Weights of a small mixture-of-experts language model, trained from scratch on English Wikipedia.
Size: width 320, vocabulary 8192, 40M parameters.
Experts: 128 experts in each of 12 layers, 32 tanh GELU neurons an expert, 8 picks a token, a sigmoid router.
Training: a variant of Adam for the experts, 543M tokens, 8278 steps.
Below are experts of layer 7 (counted from 0) of a mixture-of-experts language model. Rows are named router (the router's row for the expert) and show model dimensions 0-79. Each number is 500 + 40 x the weight over its row's rms, rounded and kept within 0 to 999. Numbers have three digits each.
After each expert's rows: a language model's description of what the expert responds to. This comes from a sample of Wikipedia text that the model never trained on.

# expert 43
router:474557494487494474501525467560563472472502578496483502488468447593551439435451510459479463482475501571438457433556460542476486495531439441474439527501479502497499494444502481488542490503495555485476477550564510446515561526556552506514500480
Description: Name and word pieces. Mid-word syllables such as din in Standings and pending, and name starts like Man, Don, Sen, Leon, ron.

# expert 33
router:433524523532450492511557475625553564413482533513464481447556462513506463504488530462478444512513472561488463481531499512513482504449521470434494515509503508458548424548395446531575495531489580562529483460542442454495532588501490444547448485
Description: Direction and position words. Spatial words like up, down, back, off, top, head, side, north, east, used as particles or in phrases like top left, and some short word-starts.

# expert 24
router:488565477515509541471459517509555530395535457448481500469541492524521484462525512380501523542475484537415498540581498467526498517487506503533459540449543480506531396493479481535573486489490555547572484507594442425533493508593530434521557553
Description: Surname endings and commas. Endings of foreign surnames in tables and lists, such as -ić, -sson, -berg, -ski, plus commas, pipes, closing parentheses and "who" after names.

# expert 0
router:518515505435542521524519494539550501442495525499504573481578439486479558471490554441497510516472493512487547492515472412521494513475491455494465470521506493417483466509443522516521515485511536528514478552548431485565485553538576538487509465
Description: Degrees and military careers. Words in biographies about education and military service, such as degree, PhD, General, Army, appointed, director, and "as" before a role.

# expert 42
router:473473451512478467464516511539575504492548505463481547463543472557563468467496459454524470568482527509430472516558479542526541527463510414531500544475478534524539467540406575507551478511537594529476540502574484493514561477541460534543568528
Description: Table and infobox structure. Pipes, dashes, line breaks and header words in league tables and infoboxes, such as Pos, Team, Candidate, Name, UTC, and bullets.

# expert 20
router:527479511468515515480539364533573515428511490531473491500491481531488537488591526437498511457539425468460492486532439551560488533491515437539437517518494463474573502522519446550495459503518527563521472524529560497523511518486554469508495493
Description: Mid-word syllables, stat headers. Syllable pieces inside foreign or rare words (Tec-mo, Deuts-che, amnes-ty), plus sports infobox headers such as Apps, Goals, Coordinates.

# expert 60
router:436498511440445490477459412537618502469533484500551459507537464518465469523510551441469478492535432568462485504465466502557533470507487473566529577507500536549578501520475514537479546451549527500492521498547474448532533502509525420568541469
Description: Numbers and plague pieces. Numbers in table cells, dates, coordinates and chemical formulas, such as 24, 12, 3, plus mid-word pieces like pla-gu-e and ob-vi-ous.

# expert 56
router:456545492519495509501502468570499504468444465472475578459495468548489546467551592444488472497485540536485471495554464516490447544455486484441474517525494491504552530578413527502531477460521531509535569504542494437527445550578544427550473500
Description: Sentence-initial pronouns, Romance particles. Sentence-opening The, He, It after a full stop, and short pieces like per, en, de, la, na in names or words.

# expert 7
router:505529509512488567485545472533541588429487514487557523487500422513416474411521562479495492465466504594437452528550506540454405485489401472477480527418489502475461439531428462536543528501497545501540536490531471490491515493494534484539487458
Description: Compound second parts. The word or piece right after a hyphen or inside a compound, such as dead-end, two-track, single-player, plus common content nouns like career, risk, water.

# expert 47
router:455530517539468510485458465577503503476496454498537538500562447505510468530479570457474452483507496587521499505574407561526554558487554414502546507492516440450542437471464499546553491502530527461478535534582461494561493531524470547532477531
Description: Infinitive to and modals. The word to after have or for, plus modals and time connectives such as would, may, before, until, after.

# expert 58
router:541470499451459550487513444501574601414512485476569536476565423531490465480547514501524494547428466517485478490509481487471530443484455444493431558513562475565513498523434503490537497518490524475491544514564471486543507528547518486560532488
Description: Noun suffixes and institutions. Noun-forming endings and institution nouns, such as -ing, -ment, -ability, development, Stadium, Museum, committee.

# expert 36
router:510587528489454537475479491588533513416485515505477574452486472569528555488540508481475513496536462486482516505513486536513518518533524476548515525492505488492523531499431534527548436474516550529542484534562460444564533525542573462530548475
Description: Given names and nation codes. First names and pieces of three-letter country codes before players' names in sports tables, such as Robert, David, ISR, UKR, BIH.

# expert 10
router:467548456452517556496530506550525536438512504566535506511455440544503497482508488468486473515433523553496476528491403564512494472500457529538525539476551524489501519494460534518530525461474541507509494584582498531498516495483527500527560546
Description: Sentence-ending punctuation. Periods and commas closing clauses, plus table pipes and census-statistics words like together, households, Although, %.

# expert 18
router:495495497481512510494475438563502515492560505506561540518480479560515509512505532480439433500552478503512499495534470527507476535479525426500482549484463505478550452597374503526570464428525575493450505566550481542455548528559542447554565451
Description: Word-initial capitals and bytes. Opening capital letters or first pieces of words after line breaks, quotes or parentheses, such as J-ames, M-ultipurpose, Z-ionist, plus non-Latin byte fragments.

# expert 6
router:496526492476544549495501514535512555434516452454482483437488429502463516472509479415484478535530482586465444528528482525596530535534544453543489538498496487529500515526478501554582494484560541489511479561539504444457511516556536518595537496
Description: Demonstratives and determiners. Words like that, this, same, each, any and such, often after a preposition, as in "to this day" or "on that station"; also table cells.

# expert 52
router:495543512536534512486460510503580496436539462491486470487599459525550464497579474412453505529503423519404446530509511526533490504462483476533495556470533512454548483532521509527526508493504575522482527521551496557571490591542526497546510463
Description: Table pipes and fragments. Pipe separators in tables and stat rows, plus mid-word pieces like fa-vel-a, Fa-mit-su, silho-ue-tte, ago.

# expert 57
router:518540445445529505451451517555526526494535526446516542460477486560488506485502498399521487554498511472493490477518420475496502464491501458504512519473533475497526529509469461526515492471517533511539546551533497483498483481532537499592535482
Description: Closing parentheses and relatives. Closing brackets ending dates or notes, as in (1888 – 1959) or (aged 81), plus who, which, and is after a parenthetical subject.

# expert 19
router:469595492471502562525457468532555509419502547504534541474469410538524548485536518431480480464488458521496520449543446443556527577534501503535414487483453531495545424515413524563526509476512547484507503509544496474548446495590497516580504535
Description: Occupation nouns. Person-role nouns and agent suffixes in biographical descriptions, such as director, member, singer, pianist, and shopkeeper's final -er, often after "was a" or "as".

# expert 55
router:438517452428528586483502506600503563401506523511487529467510450524523531445524530435544471518545492537450416511556465479487546527502502461501487561457501501521479464505453512523488485497511595490489500524536415509525541510490522523509515469
Description: Word-final suffixes. Final pieces of proper names and words, especially place and surname endings such as -ley, -ton, -ford, -stein, -er, as in Bolton, Maple.

# expert 39
router:510496509510516547488534509592573579465512481551538500438531452546569414535469554449465470512544492491459497482553469546440536479484482501496474502504473449474525466562434504561494469470510495555503518497549453470536551541511500502533542509
Description: Numbers in data. Digits and small numbers in tables, coordinates, measurements and infobox values, such as 51°23′37″, UTC+3, Range: 4,500, two species.

# expert 16
router:445519513539496530451492477582532483431481559482511567502551384548487531435488505427495495486515458540487492539584466538520525532457496383558460587468510468536524500564490507532548482468557576513530527575559502533528464507553499516503557471
Description: Determiners after prepositions. Articles and possessives after prepositions, such as the, his, their, its, plus of in phrases like oath of, loss of.

# expert 38
router:487543573522500531546504473577552466473485471500504528512549461596499549469482533427490446559519515545559500507548504498539460426487455479506486469545520477418529517516445542500486546531487560528534452471514524513498565507488515440516545453
Description: Short consonant word pieces. Short pieces ending in d, g or ing inside words, such as opio-id, g-id-diness, we-ed, Ho-od, fid-d-ler, H-ip-Hop.

# expert 50
router:510492461484502556537517486507495496431523532522487510461548452522518508496513477439438440464528492559462476471515460519516575498534495438512454500522457535528545479472473489548516494510520553509544527562574532462569483500583604461541564470
Description: Definite articles, list dashes. The word the, an or The starting a noun phrase, and list-item dashes starting infobox lines like - Vice president, - Rector.

# expert 41
router:510475463474520446491442531492511572453444441510481540500529485544553409480517522463479476499523511478460407519548497482542486548497496402472429500506477483486537511513462540507527493510518532510455509525623451458513465534503575466575578507
Description: Acronyms and years in parentheses. Letters of party or organization acronyms in parentheses and the digits of years, such as (PPD), (1929–2010), 19.

# expert 61
router:444539459516447537489506483547571474430543456421475505514539500502515475492555545439488435514487536507500452489540500524564481494548519497545469545463548443516515479501452502571518483514549506538565459507519516503519531560500561495528495499
Description: Main verbs after subjects. Finite verbs and auxiliaries right after a subject in narrative prose, such as became, had, spent, announced, offered, often after he or they.

# expert 29
router:473587491486534502502475447545541519447476505442529522457508405559499541510464481395419414445523505510439496438505432445523535469496507456482494564452482529483512452492499469529520485442516519492549534491540466478482559542516520497527541547
Description: Table pipes and LaTeX. Pipe cells in numeric tables, backslashes and commands in LaTeX math, and function words like the, on, at.

# expert 54
router:512459432504484519560501546520537550409507468537534471506600466488483511474513497431430423537516466498441455548542469499617533524471501485480435569509521528469565472561431548573471491463560601469510512472534492457529484509536552463516535514
Description: Section heading equals signs. The middle equals sign in wiki section headings like ===History==, plus words such as United, served, List, West, Great.

# expert 15
router:506581496534482539460498405542567452500498549541484539449589506498515516438479497445542480549493516531450517546593501572473549530427524502552442534489490513495547461543478520568537476432475534507480517542530491471457536534495532527586518500
Description: Line breaks and field colons. Line breaks, colons after field labels in lists and infoboxes, and table pipes that start rows, as in Earned run average:, HomoloGene:.

# expert 25
router:572513480524509534509469471568570551398493488463587507475463419509528502479520528468409483505521430491458423441595470486476489515453460476538456479483534496447567519533399475553554509472516561557495480591574504552504521535509519504565536495
Description: Word-initial syllables. First pieces of words, often a closed syllable like war, mar, Bar, Gar, Pal, plus century digits 17, 18, 19 in years.

# expert 28
router:501542536534494558511460394598504523441497513515469542445548416514540516518461459453517526547503498553459463473496406531512508455468539493519519531495528502473564500462417489545532470509472531498491533529517473514515509557520487441589486462
Description: Mid-word name fragments. Word-start pieces of names and compounds, such as dyn, Gl, Phil, Road, water, plus accented and Cyrillic byte fragments.

# expert 48
router:571569490522487522488470446512487452417477546453519488501531487544540482450501500465429434498526547548438482485554485509538544582488437448483450506449526518508502394502411542527516476531583572542491521515517442479509526559599509424551532492
Description: Cell and list separators. Pipes between values in statistics tables, list-item dashes at line starts, and leading articles in names, such as The Lion King, Le Mans, El.

# expert 63
router:464514491503481521507528439546580515484527544491446504470528424579513525522502535411459490550495465509488485476538455494529440507539541506520493533499471513464583521519438585589522497486530501516465502546566511541478513518541513518595529517
Description: Temporal prepositions and dates. Time expressions, including in, during, until, after before years, and day numbers and month names in dates like 26 June 1915 or in 1984.

# expert 40
router:509500484529518564476541445570524454484484563491456495521483444546556518543497456368473501490532468507487480464511449489547515541540503523544462463550546507453562496514487462520508432427514531505449485505581530489484491499621501490505504530
Description: Romanized foreign letters. Single letters and syllables in transliterated Asian or foreign names, such as Kung, Sung, ang, Xinjiang, Thai script bytes.

# expert 27
router:472490478522470481439477479527466492454537469523528521422550411563457452487516495469510480481532503527434487445510479493502458482425519440523470568474505552436484398513500507487545517514502605550511573493521472499478575564508529523528568502
Description: Field and genre words. Words and suffixes naming subjects or genres, like music, television, health, -ic, -ological, -al, often in infobox fields such as Genres or Language.

# expert 22
router:519553482490471525452483479533531562450457454478531503484516428521538551467529551461497502503448508521451464491545469450534521436536473504496529548478550556481561442474453532590535560461538507569550573577576464496532511529571518442528549555
Description: Place-name words. Words in geographic and institutional names and their linking prepositions, such as North, County, downtown, Mount, King of England.

# expert 44
router:443535529477494482512502509506548521464469497530495516492524478597520481474470508428452509554477495533516461507516498477549498556432488444482513491454487504472486497517448506524490501484548557500476452596544493464460545532514489489546515516
Description: Section markers, sports terms. Heading equals signs and blank lines in sports and politics articles (===Regular season===), and sports words such as NFL, player, GA, ice.

# expert 35
router:512517482450476494439529460540515496398541505534555482475487453540528502462527446452502454451497493547450542422485441520508491458512447496520497518492562486522506462473478499520524466465553516513430530507541519477529588537513501460504474489
Description: Plural and word suffixes. Word-final suffix pieces, mainly plural s, also ts, ments, ations, and the inner piece ti, as in Costin.

# expert 32
router:533537516541477530500477522554518504454552501490507478470511420554524514486491509442495479465453514590475483517528471551531506488481554479562496522500485542568488443437495533558524498496554565408505534439551485475535536496498522451557555492
Description: Word-internal suffix pieces. Middle or final pieces of long words, such as Identi-f-iers, chemi-cal, flexi-ble, Traditi-ona-l, plus hyphens and some words like due, among, important.

# expert 46
router:436493498556471559473556479578517527472430537544487495497543441495480519453575498416512481447475479571477479455540480498463513589507465456439430470471517497475513484545421489523578470499524605461503483533514487423465575452511528564510530425
Description: Short word-middle pieces. Short syllables inside words and names, such as Th-ur-l, dors-al, Amate-ur, in-au-gurated, bo-re, plus line breaks.

# expert 51
router:496540475516446520461481558513623521489519450505574451464503452508520461490493518487475490480494463494494448466487439465491500531510542458562484506499503455449516481489480428542552507500497622561479573495526496487521513557496495429522486519
Description: Infobox field labels. Label words at the start of infobox or list lines, such as Born, Died, Preceded, Succeeded, Released, Genus, Format, and dates in table cells.

# expert 62
router:445470486493494466510443444522597544437496478426548495481534518532518516480515518449487483557547518511502474450512466511510531527471501482472509525541484457496592416482451445552533453425490597491472436501565526523543526512555574455474477490
Description: Name syllables, heading equals. Middle syllables of place and personal names (Man-hat-tan, Be-iji-ng, Can-yo-n) and the second equals sign of section headings.

# expert 17
router:473557502467536559502476492568537474436459465522505587476526487598502552500592513460467459518522450518506459548470442479538485451475458447517472587487491453494557456527434512554530478431528538538527499550562475570502466529531511483579497497
Description: Name beginnings in tables. First pieces of personal and place names, often in sports or results tables, such as Alex, San, St, Max.

# expert 5
router:512519518527457527549488412559544497454491501483444498504542485532510510478499515466454425544457529499506537482538488494526531512476547530489514494518487538506506496503499518579492426437534559525548534537580489502454469481547481492599515478
Description: Sentence-final and closing punctuation. Periods, closing quotes and brackets, exclamation and question marks, plus odd letters in non-Latin scripts, such as . " ] !

# expert 26
router:507521480452493531495452467541559465421519514524506471459538474589480491505483465452492457494589481512499467533494497526528525484521465413511461483484454469459532515494436555558471520474528514512469509516642441487541493508465491437554518489
Description: Numbers in table cells. Numbers and short codes at the start of cells in sports tables and results lists, such as scores 11–2, 0, 100 kg.

# expert 21
router:486527526500502589521541467521509487430496532564462541529508448541525531535520505438474420523433528595442430508517406548504460482545528501482504525504432479486483573434418589545579523427524598505421494487561507469469528512495537534582551457
Description: Discourse connectives, comparative as. Contrastive or additive adverbs like also, However, while, though, plus verbs after comparative as (as is, as does, as well), and sentence-final periods.

# expert 49
router:453475526531495511504470453578518522457498510517511533498526484517517583511544529408490448481486566483524467482544504445527544561476480514484461525432504509463564442477395524506552513446505534493561511502513460498522504512518495431484530490
Description: Biography section starts. Tokens opening biography sections and sentences, such as Biography, Early life or Personal life in headings, plus He, His, is, was.

# expert 14
router:480558471469471521461466469523553531486508462512481541538544454554531436509469575441449452514496528533476423445520397504553540552543567514522498517509469483518549480548421526566493524460533494528450506545521482504497503465568534437534557502
Description: Years in dates. Four-digit years after a day-month or comma in death dates, infoboxes and captions, like 2025, 2014, 2019; some name fragments.

# expert 34
router:474525494543474497470513497524592555480540485485504507405523472636527513508438569443492468479441484491502432421604437506557525515519481488545486473532534512527536471516446527515497447497520540545494560549562511540522502538574505518534486518
Description: Parenthetical and date closers. Closing parentheses, commas, years and suffixes like -ly in glosses, dates and lists, plus Japanese and Arabic characters.

# expert 3
router:451553535462453599441511452566584527443556477506486562502509404524489476450462520469429485527465473503483490482513492573498473475498465475507437514511540455491499431448459526498575524442511538494521545546542489516488470558575552471544562455
Description: Collective and category nouns. Head nouns after the, a or his that name groups, periods or works, such as group, season, album, period, often followed by of.

# expert 59
router:447575520482431500523499460531531480477530458524514502473490474490522461514578541433472463476454522533468463483611425504481496502478555391496484519501451500527548500505424470600529451454522504469520517527502465529530508495542542499567523515
Description: Pronouns and narrative verbs. Pronouns and verbs in narrative prose and quoted speech, such as it, they, was, began, returned, and the suffix ly.

# expert 53
router:446518510514477478493548486576546565391515465440500490426523482528558522424516504430490509486477552576394467506591516486552500514558535495570473535507577560523481477506494452602492522529513552515490495530555454496509515519556576480523493498
Description: Surname and placename endings. Middle and final pieces of surnames and placenames, such as ton, berg, borough, ville, in Cumberbatch, Northampton.

# expert 8
router:452514514463525581491546500581522511458530566455506497500506404563495469472490470458507477466480526560420475504541483516500498531451484437470498513482439534531582513536498558571466560522535509498533544475514469464566464472530489473508516521
Description: Indefinite articles, adjectives. Indefinite articles and quantity or quality words before a noun, plus adjective endings: a, an, many, several, good, quick, long-est.